From a checkpoint of a small mixture-of-experts model trained on Wikipedia.
Experts: 128 experts in each of 5 layers, 96 GELU neurons an expert, a softmax router, a shared expert of 128 neurons.
Training: a variant of Adam for the experts, 396M tokens.
Below are experts of layer 5 (counted from 0) of a mixture-of-experts language model. Rows are named router (the router's row for the expert), up (a neuron's input weights, with its number) and show model dimensions 0-191. Each number is 128 + 32 x the weight over its row's rms, rounded and kept within 0 to 255.
After each expert's rows: a language model's description of what the expert responds to; "comes after" lists some tokens at least twice as common just before its tokens as in all text. This comes from a sample of Wikipedia text that the model never trained on. Tokens count by the router's weight.

# expert 36
router [127  43 150 166 170 126  58  75  86 187 167 132 135  87  53 116  92 175 134 117 142  98 150 123 117  95  96 186 166 108 134 104 127 177  99 173  94 152 176 125 132 198  97 114 139 144 112 107 127 154  95 130 151 117 129 131 166 126 137 134 108  90 122 107 136 164 118 158 105 149 142 135 147 160  93  88  82 121 158 166 106 100 165 152 109 177 132 112  92 139 132 114 140 160 127  77  81 112 163 139 155 105 118 167 154 118 145 141 164 152 138 148 112 134  99 165  90 180  98 128 148  71 159  60 102  87 111 181 124 135 117 145 104 124 163 124  93 117 130  81 154  60 118 173 163 154  80 179  84  88 144 139 125 103 159  77 133 140 155 168 140 119  66 133  77  98 112 167 130 157 109 160 195 160 177 125 107 183 173 100  75  90  87 140 120 145  59 137 129 148  98 171]
up6 [106 151 136 128  89 171 159 167 125  78 149  89 129 123 150  92 112 157 156 190 127  99 136 134 147 121 155 123  72 108  92 123 118  91  98  67 134 132 119 163 132 182 131 150  68 176 139 127 162 193 150 125 202 134 146 187 141 122 136 119 137 104 164 113 133  86  90 103 166 115 178 137 163  90 126  76 155 108 112 130 131 123 120 186 163 139 113 103 121 173 125 125 134 170 165 148 135 146  78  98 108 177 139 132 154  82 140 111  56 123 141  81  88 121 126  79 154 102 122  45 149  84  73  66 160 163 100 144 119 113 134 108 114 118 151 169 181 161 208 104  85 146 157 108 185 171  98 125 125 160  64 179 148 120 123 151 118  91 186 100 147 151 133 119  94 135 107 143 142 172 103 138 139 130 106  42 184  66 143 121 150  96 147 110 148 134 129 199 143 117 137 132]
up7 [206  70 107 154 180 136  55 118 184 181 136 116  77 111 109 134 139 130 107 135 115 114 110 131 131 115 185  95 101 187 110  90 139 149 158 184 148  86 122 120 101 100 163 161  86  81 164 204 182  69 127 131 132 104 128 153 136 156 142 114 107 122 118  94  76  93 114 165  98 108 122  84 150  82 134  45 201 135  97 125  92 131 118  79 109 145  70 156 101 104 132 167 111 113 116 155  70  61 118  83 129 154 129 121 168 167  86 170  97  96 103  98 142 139 144 180  75 110 104 138 125 120  90 109 176 112 102 117 124 148 156  96  92 167  81 115 146  95 129 104 142 154 160 144 136 118 120 146  99  88 159 137 135 106 104 133 143 120 142  12 120 111 115 148  93 101 129 117 154  78 100 104 126 120 139 140 156 125  93 164 126 185 138  92 137 106 113 105 114  63 135 166]
up8 [121  93 125 101 129 140 127 189  93 131 159 144 139 143 150 134 102 182 173  92  78 117 157 149  94 124  93  94  77  69 177 133 152 145 147 102  97 114  84 116 110  93 156 159 160 117 162 104 131 122 114 151 130 162 109 124 157 175 140 145 139 129 119 173 165 122 122 148 110 119 133  71 101 147  68 127 119 174  98 113  92 134 118  89  82 129 158  98 110 126 123 161 138 109 157 179 156 153 124 133 176 117 103 101 135 185 180 155 224 111 110 162  69 140 144 119 133 104 120 165 105 105 174 163 172 153 132 134 101  90  84 160 148 171 142 131 147 147 162 149 137 153 164 132 165 104 155 123 199  91 155 171  98  73  44 142 150 179 109 159 112 102 115  84  80 130 160 107 101 149 140 145  49  96 123 166 130 174  64 138 100 176 140 110 111 147 101 178 181 142  27 115]
Spaces, line breaks, dashes and header words inside pipe-delimited tables, such as empty cells, row ends after a header, and Candidate or Votes.
comes after: " |", "|", " MPC", " Preceded", " Succeeded", " Episode"

# expert 33
router [136  73 150 126 129  90  97 125 122  75 156  82 178 100 178 117 146 124 136 105  85 132  75 102 120 134 103 157 110  96  99 121  62 142 109 151 123 122 146 179 135 145 131 157 138 109  86 121 135 136 205 179 145 136 136 106 130 111 149 120 105 112 152 175 145 106 100 138 102 115 194 104 113 187 151 103 173 101  74  81 166 100 130 166 141 133  89 162 170 142 195 146 107 127 163 180 138 148 138 155 166 133 170 144 123  90 103  72  79 119 118 135 177  70 122 140 100 104 114 127 104 110 158 157 106  78 122  49 148  81  77 162  83 151 166 109 160 172 111 146 120  93 142 120 180 110 193  99 117 112  85 169 102 111 116  60 116  83  95 151 178 150 158 106 174 173 133  74 129 155 116  98  86 143  79 164 117 113 112 187 175  98 132 152 113 128 103 210 147 160 134 146]
up0 [143 117 111 153  75 113 188 124  63 163 161 188 137 154 147 143 132 187 129 141 111 149 119 117 136  91  83 152 139 127 119 167  98 125 133 124 132 137 101 114 142 148 157 175 118  84 108 179 144 180  86 192  85  70  86 108 114 134 112 137 141 108  96 170 142  96 123 162 101 148 141  91 159 137 107 146 113  91 100 128  88  81  85 138 144 110  79 137 135 134 116 186 175  97 161 128 114 100 107 144 123 232  93 137  92 115 178  88 138 167 151  74 149 125 107 175 168  86 111 214 167 145 112 168 132 125 164 113 148 128 130 125 134 181 103 116 137 131 146  56  87 120 129 107  77 174 103  77 140 129 112 105 122 123 159  92  95 122 108 110 170 126 133  63 170 133 159 127 148 105 117 108 155 138 167 165 142  98 121 117  78 139 150 143 178  15 116 118 155 147 155 202]
up1 [129  63 118 108 129 189 132 161 113 121 123 159 119 172 118 179 173 138 102 121 192 119 147 170  84 162 120 128 116 175 132 195 109 105 143  91  59 148 138  97 149 148 120 123 176 174 132  99 102 173 115 151 165 135  81 123 163  97  67 197 122 116 141  66 146 132 103 135 137 166 121 100 113 156 144  98 128 113  96 202 128 107  93 156 105 171  87 138 143  96  91 163 151  87 111 147 120 103 115  90 146  92 175 136 156 145 165 145 150 153  69 115 143 124 108 158 165 120 156 139 207 105 158 129 117 170  88 101 153 147 131  76 146  85 159  83 118 143 163 109 182 165 124 129  94 162 130 112  93 100 110 123 149  86 183 146 100 134 123 109  92 117  71 183 104 161  74  84 156 151 112 105  71  98 127 134 131 128 124 132 117 120  60  55  93 137 201  93 159 121  70 140]
up2 [221 122 124 155 124 132 131 105 126 106 138 145 146 129 126 133  96  66 126 152 139 112 186 155 160  67 177  84 153 132 136 108 157 180 124 174 146 146 137 105 148 158 153 143 108 131 166 189 181 126  91 156 116 113 111  95 124  76 139  84 108  94 108 118 132 157 142 142  31  95  97 123 166  91 157 199 129  85  62 126 142 141 109 152 181 158 132 163 128 105 165 106 148 162 104  83  90  91  86 105 124 199 175 155 132 104 118 165 105 161 180 100  62 181 173  95 164 119 116 112 103 178 153 118 174 110 176 103  75 110 197 110  90 127 120 142 153 112 136  70 148  69 103  89 144 154 133 128 106  73 131 130 136 122 148 159 154  52 140 122 116 138 173 116  58 124 162 138 116 139  79 104 149 155 145  81 159 139 127 102 143 127 153 134 123 106 165 155 114 124 155 153]
Mostly the after prepositions, plus colons after year spans in footballer career lists and pipes in match tables.
comes after: " of", " in", " on", " at", " by", " and"

# expert 54
router [144  89 155 116 148 156 137 129 120 136 160 148 193 152 111 141 149 103 108 150 133 140  90 196 163 130 148  82 130  51 115  67 137 115 150 181 130 107  95 132 141 141  77 122 141 131 130 166 116  89  66 133 135 100 167 141  82  94 123  80  92 136 187  69 144 116 123 160 152 119 135 164 170  97 105  93 167  80 153 119  96 134 112 131  81  98 135 107 163 175  86  96 101  82 135 172  89 112 129 112  82  98  50 106 131 166 183 129 178  93 107 175 152 138 112 172 108 120 148 141  76 173 105 104  79 123 124 168 179 149 101  59 141 101 105 121 141 111 161 120 204 131 173 131 188 129 142  96 100  80 151 153 161 141 143 107 196 135  98 114 124  55 170  55 119 151 161 118 104 110 162 139 121 154 122 147 152 159 147  87 140 183 115 157 142 125 111 125  69 143  84 140]
up1 [ 93 137  73 149  95 134  73 144 101 106  86 123 153  62 110 110 137 142 123 139 146 123 166  95  98 130 113 104 139 184 161 129 101 144 144  81 156 169 145 159 157 119 110 127 118 142 177 113 106 112 105  84 130 212 114 146 141 143 128 100 151 178 114  92  94 150  82 111 122 125  90  69 126  44 132 151 147 194 113 143 133 110  74 109 136  94 142 164  43 154 102  76 128 158 130 174 145  39 117 104 134 163 109 108 196 123  76 176 116  96 193 104 176 109 121  84  84 118 177 187 177 175  82 111 187 146 191 131  97 154  71 112  95 122 140 166 129 128  81 133 112 132 137 126 164 125 106 142 157 147 150 112 142 126  73 165 110 182 103 128 170 149 114 154 156 131  88 154  81 153 133  89 100 178 136 104 150 135 100 155 156 151 114 110 132 164 116 133 127 156  87 145]
up2 [154 115 148 145 140 149 186 160  58 143 154 115 150 137 133 113 184 130 100 105 145 217 132 142  99 123 146 121 137 115 108 137 104 107 143  51  80 130 125 137  51 113 139  91 143 127 101 157 107 153 148 134 161 124 108 124 135 147 160 165 125 101 141 112 114 159 101 147 118 153 135  92  85 154  72 161 139  92 129  93  96  99 106  42  95  89 118 112 136 130 115 147 150 101 101 149 219 141 117 126 138 115  80 118 169 184 142  94 144  77  98 135 132 129 161  96  48 112  93 135 100 121 111 141  94 144 147  88 106 182 119 136 110 109  85 167 152 106  77 215 186 112 153 146 152 162 202 149 186  98  90 118 102 162 129 116 157 194 113 162 193 130 201 188 113 105 131 137  99 104 104  89  64 146 153  79 171 117  95 115 149 130 139 115 146 120 105  95 123 113 118 148]
up3 [193 155 141 107 142 146 160  99 106 105  40 134 188 113 134 142 194 127 160 108 151 115 136 171  90 101 122 121 111 117 106 147 134 112 136 120  97 128 129 154 120 124 145 172 153  93 138 140  70 112  86  76 124 143 136 178  99 110 194 157  81 128  70 129 113 112 150 125 145 141 110  90 161  88 143 136  71 102 177 111 163 170 116 156 139 167 164 201 203  88 118 192 107 142 133 131 150 104 178  66 109  94 102 161  75 123 109 158 130 118 156 144 126  81  87 228 131 201  98 119  84 143 162 110 139 176 153  91 132 123 192 140 143 121 118 122 115 120 119 145 149 137 152  98  86  92 159 156 145 112 131 130 116 154 110 152 137 131  87 126  91 113 194  95  88 107 133 163 108 115  85  74  95 102 134 161 123 160 111 124 167 113  86 159 117  99 112 130  80 204  83 170]
First digits of standalone quantities: heights in feet and inches, ages, weights, counts like 2,316, lengths, plus million, worldwide.
comes after: " ", " (", "1", " $", " +", " −"

# expert 37
router [101 132 108  74 114 119 110  86 173 143 197  85  57 127  86  92 112  45 138 155 147 130 132 201 176 199  72 130 175 149  93 126  72 146 165  80 104 139  95 109 117 145 136 120  91 129 123 140 148 141 132 142 161  94 159 133 112 118  69 192 176 121 102 180 134 190 161 103 104  91 133 130 174  83 171 113  73 109 163 136 181 121  87 115 155  93 138 144 115  66 104  82 135  99 154 169 137 114  59 118 114 152 151 177 174 141 161 155  99 181 134 181 121 146 154 144 140 163 176 106 141 105 158  94 164 154 152 174 111  91 180 100 138 115 108 142 132 140 148  68 141  87 142 139 125 124  76 163 124  82  85 107 178 126 179 101 102 133 107 169 164 124 109  54  93 148 136 123 143 135 154 137 123 104 107 136 153 118 164  91 107 138 118 120 163 134 150 138 145 136 132  87]
up1 [111  94 162 189 123  88 127 110 100 171 134 126 116 109 113  99 153 120 170 102 233  94 149 125  68  96  76 133 136 169 127 119 164 185 195 174 144 131 104 157 106 134 124 105 165 171  91 116 131 150 101 116  80 140 156 165 116 137 146  55 140 177 118 130  99 129 166 218 144 167 155 114 129  97 100 153 132 137 100 106 166  68 123  85  83 154 104 104 160 171 167 108 134 112  76 114 169 177 116 148 107 112 104 140 100 124  80  95 164 164 108 127 136 131 142 136 144 145 101 143 104 122  86 163 123  87 135 131 129 186 165 144 159 166  96 204 136 163  88 156 171 123  98 167 107 197 139 170  97 102 155  99 120 155 108 120  92 127  90 141 105 170 117 103 160  71 101 104 116  95 115 105  90 200 137 179 107 148 135  98 128 180  84 117 121 148 116 165  92 117  68 142]
up2 [ 77 107  93 143  91 112 170  98 136 117 161 202 126  93 154 171 139 132 107 154  64 117  67  87 128 126 145 147  94 106 144 153 177 132 146 180 141 183 135 125 125 121 101 108  99  87  89  87 159 109 109 114 141 126 118 199 137 127 132 102 100 149 148 144 157  95 129 107 179 105 161 120 125  72 124 112 113 102 122 167 172 114 119 134  91 147 161 125 142  91 131 138 200 165 138  84 113  87  98 124  71 100 175 134 148 147 129 123 121 147 226 118 155 137 112 146 167  73 131 150 146 202 141 132 116 121 122 151 195 120 128 144 115 169 119  52   9 188 115  79  97 162 147 139  79  69 103 129  89 154 120 154  95 157 114 106  99 142 125 123 122 114 120  95 140  84 145 170 127 152 125 176 133 125 134 200  84 141 177 167  76  84 135 136 132 115 132 168  99 100 143 118]
up3 [119 121 167 197 137 106 110 122 140 145  81 123  93 129 122 125 134 129  91  61 115 149 166 160 138 129 117 101 130 100 122  91  98 146 223 170 137 145  98 133 159 123 193 154 224 110 180 124 124  97 128 145 112 140 146 135  63 140 105 127  71  79 139 116 105  52  51  93 138 130 104 162 161  67 115 118 151 107 106 117  52 107 100  50 143 136 151 117 129 147 130  92 139  84 104 137  84 138 118 133 107 138 119 123 122 134 112 187 172 135 159 115 165 144 104  46 188 109 128 171 129 105 117 136 103 154 145 112 138 152 115 121 175 167  82  86 141 155 144 101 111 112  87 131 161 135 139 134 207  91 134 104 108 169 119 128 135 108 149 126 158 104 120 204 191 169 198 172 174 141 127 165  90  97 177 136 150 171 127 171 164  91 126 110 123 119 109 146 117 138 131 139]
First numbers or spaces opening a table cell or numbered track list, such as | 1 | or 12., plus position codes MF, FW, GK.
comes after: " ", "|", "1", "\n", "0", "9"

# expert 57
router [120 120 173 114  69 159 155  92 148 144 102 127 162 160  90  75  51 128 163 176  82 118 111  95 114  90  93 108 173 198 113 146 155 162  36 136 159 126  79 155 110  86  79 154 141 143 113 108 134 117 134 132 149 107 151 134 133 110 125 103 109  75 120 137  86 110 144 172 103 136 142 114  96 135  95 186 125 114 107 101 152  83 160 168 155 125 111 125  85  77 150  83 152 173 124 181  99 146 116 113 158 169 113  98 167 101 188 125 126 113 114 139 139  45  92 104 111 104 123 149  95 180 127  83 114 133 106 103 118 153  99  98  54 151 143  95 147 123  89 189 150  36 166 146 128 146 146 145 174 124 117 121 167 103 117 151 118 115 168 139 129  96 155 188 155 139 114  75  86 175  79 149 115 161 111 214 130 137 168 140 122 155  87 150 138 150 129 147 141 104 190 125]
up1 [187 144 116 146 171 138 103 140 179 121 144 124 109 145 112 167 166 121 112 117 151 127 147 128 156 105 206 114  57 172 109 101 112 110 172  78  98 143 147  91 155 182 100  82 150 115 184  94 115 130 138 117 109 116 102 122 116  95 157 144 161 140 164  88  99 155  93 128 155 162 136 159 143  99 106 163  87 113 149 137 115  83 175  95  88 131 159 181 118 192 170 149 133 132 102 132 118 149  99 192 141  98 106 164 124 117 132 123 185 153 149  82 146  96 203 136 120 130 187  76 182 142 101 128 139 164 160 118 142 134 129 139 155 116  41 117 149 131 125  12 117  99  79 110 108 152  90 123 105 149 107  74 126 168 156 163 130 157 114 119 107 116  75 159 139 139 100 100 159  73 150 118 105 130 135 118 157 124  86 174 156  80  99 126 132 161 132 209 103 211  91 146]
up2 [124 152 165 160 122 163  76 185 173 129 114 104 143 178 131 118 162 139 117 125 129 137  72 112 183 105 113 117 141 128 160 123 107 183 129  86  87  19 104 123 184 135 149 104  68 131 162 153 170  85 138 148 121 103 155  69 124 149 197 132 132  97 105 111 137 105  92 139 182 148  96 108 124 106 145  97 171 103 129 141  64 113 113  98 101 156 118 125 122 151 159 156  98 127 146 120  84  92 127 207 170 144 141 201 145  66 119 114  60 120 133 135 127 159 124 104 100 141 180 134 161 170 167 190 173  91 105 160 106 130  89 110 168 100 188 129  86 136 106 112  95 113 156 115 150 136  83 164 187 177 120 139 184 102 115 131 158 114 131 139 145 119 102 105 131 102 165 182 219 138 110 142 158  96 150 138 187 167 119 134 120 101 135 154 133 139 103 140  91  76 151 158]
up3 [115  89 142 155 129 154 116 143  76  73 133 126  98  71 170 107 103 141  85 128 190 126 119 127 157 154 133 100 119 106 122 139 138 156 196  96 108 116  91 144 149 211 131 143  69 138 136 108 133  59 103 127  83 187 158  88 124 105 174 140 112 175 150  95 220  95 123 111 145 140 131 105 186 150 114  94  81 180 117  87 142  82 157  93 120  91 180 136 100 162  95 155 130 118  77 171 125 131 110 165  78 121 124 137 150 160 134 153 119 101 130 164 128 157 144  91 100 147 140 106 125 149 157  97 170  88  85 183  84 177 107 103 131 151  88 157  73 153 158 125 162 178 147 147 141 149 114 148 107 180 146 149 185 133 133 109  64 165 147 100 168 101 100 103 138 117 109 168  58 129 112 128 111 114  64 114 172 128 143 120 186 143  95 163 166 121  76  92 124  74  86 161]
Relative and linking words starting clauses, such as that, which, who, where, but, plus commas and and joining clauses or names.
comes after: ",", " However", " University", "),", " announced", " stated"

# expert 50
router [109 137 151  93 155  73 179 126  86 138 150 135  89  75 131 157 125 163 104 146 143 129 144 105 229 102 139 128 127 167 120  82 150 110 135 152 139 118  99 170 110 149 111 179 122 142  90 141  98 154 165 180 126 148 167 147  96 128 117 154 138  90 118 108 126 105  81 124 137 136 139  98 152 152 120 133 140  91 102  91 103 116 141 181 128 171 112 154 172 142 122 105 134  78  97  78 183  59  84  99 160 149 118 117 100 126 191 164 158 115 140 114 175  98 174 111 136 151 128 152 107 169 150 114 112 120  68 113 163 131  96 117 105 156 130 110 184 110 142  87 174 182 168 142 155  46 138 169 183 113 127  53 165 181  72 114 115 129 110 157 120 111 180  66  97 200  77 144  86 143  28 182 154 127 131  92 121 149 156 157 111 154 117 132  98 123 170 106 148 145 112 152]
up1 [131 104  96 164 157 130  94 183 126 132  95 176 120 127 151 174 114 147 154 189 153 198 119 184 128 137 135  97 145  54  85 113 149 120 181 174 127 120 122 107 125 112 163 109 127  57 133 165 151  99 150 126  72 143  75 126 121  97 149 133 177 134 137 149 168 117 108 190 127 123 126 118 134 124 109  72 158 163 139 119  96  81  97 137 125  54 114 164 106 106 160 222 104  94  84 132 104 123 143 115 116 100 183 107 190 103  94 140 147  76 132 159 120 131 163 144 116 177 129 164 109  94 189 123  91 128 175 163 108 154 126 145 117 152 106 113  79 139 132 149  82 137  85 141 110 118 108 106 140  84 219 148 170 133 177 194  78 153 112 116 124 139  82 125 154 120  84  80 119 123  91 126 146 181 117 150 121 142 136 142 197 160  61 121 103 127 143  71 129  70 111 121]
up2 [148 122 166 152 124 127 205  89  94  89 125 110 149 131  62  90 174 191 151 154 105  84 125 100 132 197 120 122 166 151 110 123 105 110 172 160 153 134 106 114  96 107 112  85 150 157 143 146 131  94 123 132  83 164  75 102 103 118 182 142 154 106 168 177 171 125 195 110 128  96 139 120 163 157 160 123  99 183 126 154 104 129 134 206 108 111 182 142 102 152 102 116 146 112 144 106 103 108  69 169 136 174 104 186 127 177 102 161  92 111 183  87  65  88 114 118 148 112 186  99 165  87  92 129 107 178 145 123 101 146 135 129 109 126  80 158 121  99 116 126 168 102 133 130  65 163 153  54 118 146 179 125 158 120  98 132 156 171 189 113 212 150 102 192  89  98 133 100 159 155 106 108  95 119 129 147 111 118 145 175 140  77 144 135 133  77 157 143 109 120 152 120]
up3 [154 136 111 114 116 111  90  82 102 154 145 139 126 140 107  67  84 144 135 114 159  84 144 195 102  96  99 162 114 180 149 152 114 141  67  90 150  89 145 141  97 149 150  92 155 149 161 188 119  54 127 149  85 169  93 118 177 101 115 183 155 143  99 117 123 171 107 114 143 147 150 117 134 106 156 142  88 137  64 165  65 136  96  91  57 100 107 154 158 104  99 172 100  77 132 103 119 100 130 138 142 116 122 162 106  82  88 192 199  93 116 139 150 106 238 116 203 129 153 106 166  93 147 111 116 118 137 168 144  53 163 179 119 111 107 145 138 147 143  88 130 123 102  93 135 127  69 121 145 139  93 134 164  99 158  84 126 158 127 123 189 156 159 140 114 129 184  97 130 159 139 120  97  81 154 158 119  94 152 113 105 164 142 108 100 109 144  75  81 162 136 100]
Articles, numbers and ordinal words before a noun, such as the, a, first, last, two, only.
comes after: " the", " with", " of", " is", " for", " has"

# expert 52
router [205 119 122 139 136  97 139  88  99 126 148  83 159 101 137 148 159 125  89  67  83 109 144 153  98 111 103 179 131 140  98 128 146 129 170 183  97  93 161  85 131 116 196 182 125  96 132  93 106  52  98 106 101 137 138 147 168 125 118 198 133 150 138  99  75 146 157 163 180 139 132 132 171  88  91  73 117 174 138 119 177  82  99 144  83  97 126 136 150 129 100 165  99 176 126 161  98 139 112 132  99  85 150 121 127 151 126 102  66 109 117 149 128 158 197 121  93 163 157 124 123 135 134 129 131  93 125 162 104 218 115  50 141 136 138  96  97 180 129 124 163 180  88 158 146 132 121  88 139 101 119  78 156 166  98 112 171  66 112 126  99 130  89 113 115 157  92 176 131 141 153 147 115 125 149 124 149 148  60 173 149 137 130 130 132 152 181 175 230 126 134 128]
up0 [146 139 140 101 146 137 120 115 181  94 133 111 128 117 214 106  74 103  63 135 132 135 158 110 186 133 142 148 115 167 126  72 124 158 133 157 121 129  87 153 155 134 116 144 119 154  94 117 135 105 109 124  53 101 152 143 142 136 133 110 157  98 139  84 184 182  97 110 127 163 147 221 112 132 115  78 130 142  77 149  91  61  95 120 179  92 124 170 144 110 107 144  86 138 123 125 131 135  84 108 128 110 115 121 126 132  98 175 129  79 126 121 127  85 120 122  79  95 115 121  74 119 185  87 104 107 165  58 172 124 148 176  87 129 134 115 119 199 117 179  62 127 137 166 114 113 144 140  91 104  96 148 193 139  95 177 128 129 108 161 118 127 172 107 158 129 127 176  72  74 150 196 162 100 113 184 163 133 147 150 178 166  82 172 165  70 160 150 155 127 173 136]
up1 [175 101 127  96 150 172 142  97 136  94 113 129 184  83 105 109 154 106 153 105 120 105 109  57 169  91  87 125 146 110 150 133 122 122 184 136  88 148 140 104 167 154  94 126 187 131 138 105 136 119 167  88 159 154  98 138 115 150 226  83  86  73 176  84 104 115 129 114  96 150 129 141 114 130 119 111  88 152 136 144  96 109 125 100 195 182 102 149 166 144  93  98  93  38 173 155 107 114  88 131 154 101 102 135 151 110  93 117 127 142 156 119 180 133 140 119 140 101 158 131  74 101  83  87 147 158 134  90 138 170 143 125 127 125 127 111 137 152  80 160  88 126 183 117  75 133 156 154 115 111 167  89 144 109 147 135 124 174  87 141 145 139 144 116 145 132  97 139 162  47 176 150 123 157 155 143 129  66 129 195 216 127 158  99 134 100 139 139 127 247 126 146]
up2 [129 121 116 116 135 158 166 118  63 137 150 135 129 102 149 103  53 117 122 121 113  71 111 100 125 153 148 141 188 138 170 170 108 116 161  81 128 105  88 123 172  93 156 105 108  46 119 182 143 113 138 150 148 100  31  77 153 159 119 165 174  94 151  99  97 161 128 128 156 107 152  67 105  66 136 141 116 128 121 102 125 128 125  88 186 131 164 113 162 107 128 103  74 110 103 100  67  93 152 115  93 131 141  98 167 125 136 162 137 127 107 116 163 182  86 139  91 120 116  97 137 167 125 104 121 119 153 147 150  99  89 125 171 170  78 205 168 135 157 130  87 110 213 127  42 148 142 152 138 127 154 148 122 149 134 149  84  95 124  93 174 119 178 143 131 152 140 177 161  59 113  64  80 129 168  98 206 154 132 142 159 131 142 156 105 139 150 148 150 108 123 119]
Opening stem of long Latin-derived words before endings like -ation or -ate, e.g. isolation, Initiative, virtual, chronically.
comes after: " the", " and", " a", " of", " an", " The"

# expert 24
router [133 144 113  96 102 113  91 174 160 156 140 137  88 159 156 116  97 113  77 172  71 140  76 145 158 199 122 135 200 187 200 109 114 196 136  88 145  97 163 149  89 139  88 149 102 188 116 134 109 137  82 218 136 130 132 121 176 106 104 128  78 111 123 112  67 168 128 137  56 107 107  88 162 110 195 116 157 173 148 173 151 139 108  80 118 113 110 131 116  69 158 119 163 101  92 138 142 150 152 133 138  65 127 132 126 105 174 164 156 107 131 137 140 112 110 116 150 123 124  92 155 179 122 105 153  72 149 159  67  99 171 112 124 118 157  99 127 137 132 132  94 152  70 111 171  83 102 113 108  88 149 169 104 105 126 140 205 143 133 116 166 119 150 133 117  99  86 155 163 140 141  90 155 107 117 199 141 118  91 113  71 127  93 160 172 163 159 124  92 128 115 163]
up1 [ 98  78 121 123 157 155 122 104 157 152 147 152 162 133 110 174 109 123 149 106  80 169 167 160 123 178 125 121 163 114 174 111 142 117 159 181  95 135 133 144 150 102 145 106 105 151  76 126  49 138 107 131 122  90 142 134 128 123 128 127  70 180 135 152 120 144  99  95 117 207 128  90 100 139  49 120  49 123  97 121 111 153 121 159  75 124 107 153 133 113 137 172 149  92 193 130 212 116 112 200 139 125 152 148 134 193 166 159 112 120 152  90 155 103 166 132 120 125  77 101 112  86 119 156 159 179 137 121 121 135 128  98 132 114 156 130 151  84  90 105 127  77 170 199  92 129  92 107 161 103 123 154 156 131  89 127 138 107 166 162 124  98  91  33 116 147 115 130 186  98 150 117 159 103 124 137 120 154  64 129  20 168  90 134 164 145 160 153 126 119 170 126]
up2 [113 110 114 117 193 134 131 123  84 120 149 110 140  96 145  83 148 127 121 130 128 162 216  92  87  94 125 130 140 148 131 168 120 133 117 148 120 102 121  72 132 156 132  87 106 104 167 148 149 144 145 126 133 101  97 176  91 121 138 123  90  96 128  53  97 105  94 149 121 133 127 165 133 139 129 112 125 165 135 164  69 108 159 156 154 101  77 179 115  49  61 113 113 108 180  89 133 101 142 105 166  98 124 114 144 124 131 123 137 106 164 104  85 135 158 171 157 164 158 154 106 115 166 148  65 123 195 105 101 113 151 122 132 128 141 142 143  56  93 172 136 118 169 167 130 170 122 131 182  86 103 120  94 137  94 117 140  83 175 106 147 147 157 159 106 128 141 147 164  75 142 187 105 159 146  12 144 172 207 152 166  71 201 100  85 102 142 159 152 167 157 149]
up3 [132 105 129 118 118 116 121 153 131  69 164 130 127 143 130 140  95 145 160 141 101 127 199 124 195 156 156 122 126  80 192 171  80 133  77 117 124  71 110 155  82 151 162 131 107 133 143 139 100 164 147  93 131 132 123 156 155 121 171 198 105  51 106 103 134  63 103 135 192 161 115 135 110 167 152 103 150 140 106 140 121 131 188 165 109 196  56 137 140 163  99 217 125 120 156 135 112 131  76 167  96 145 139 177  95 120 118 157 151 152 119 115 110 119 200 132 144  92  97 116 164 102 166 149 105 125 121 129 134 131  68 120 146 141  54 119 132 177 135 152  76 112 115 124 119 156 107 107 131 168 135 111 114  92 134 159 152 170 169 139 156  93  61 183 158  99 138 187  21 138 152 149 158 153 164 116 107 114 133 130 133 124 112  74 147 136  89  67 110  89 120 131]
First digit or space after a month name in dates (April 7, November 30, June 2022), plus rare letters Z, X, Q, j.
comes after: " ", "1", "2", " March", " September", " October"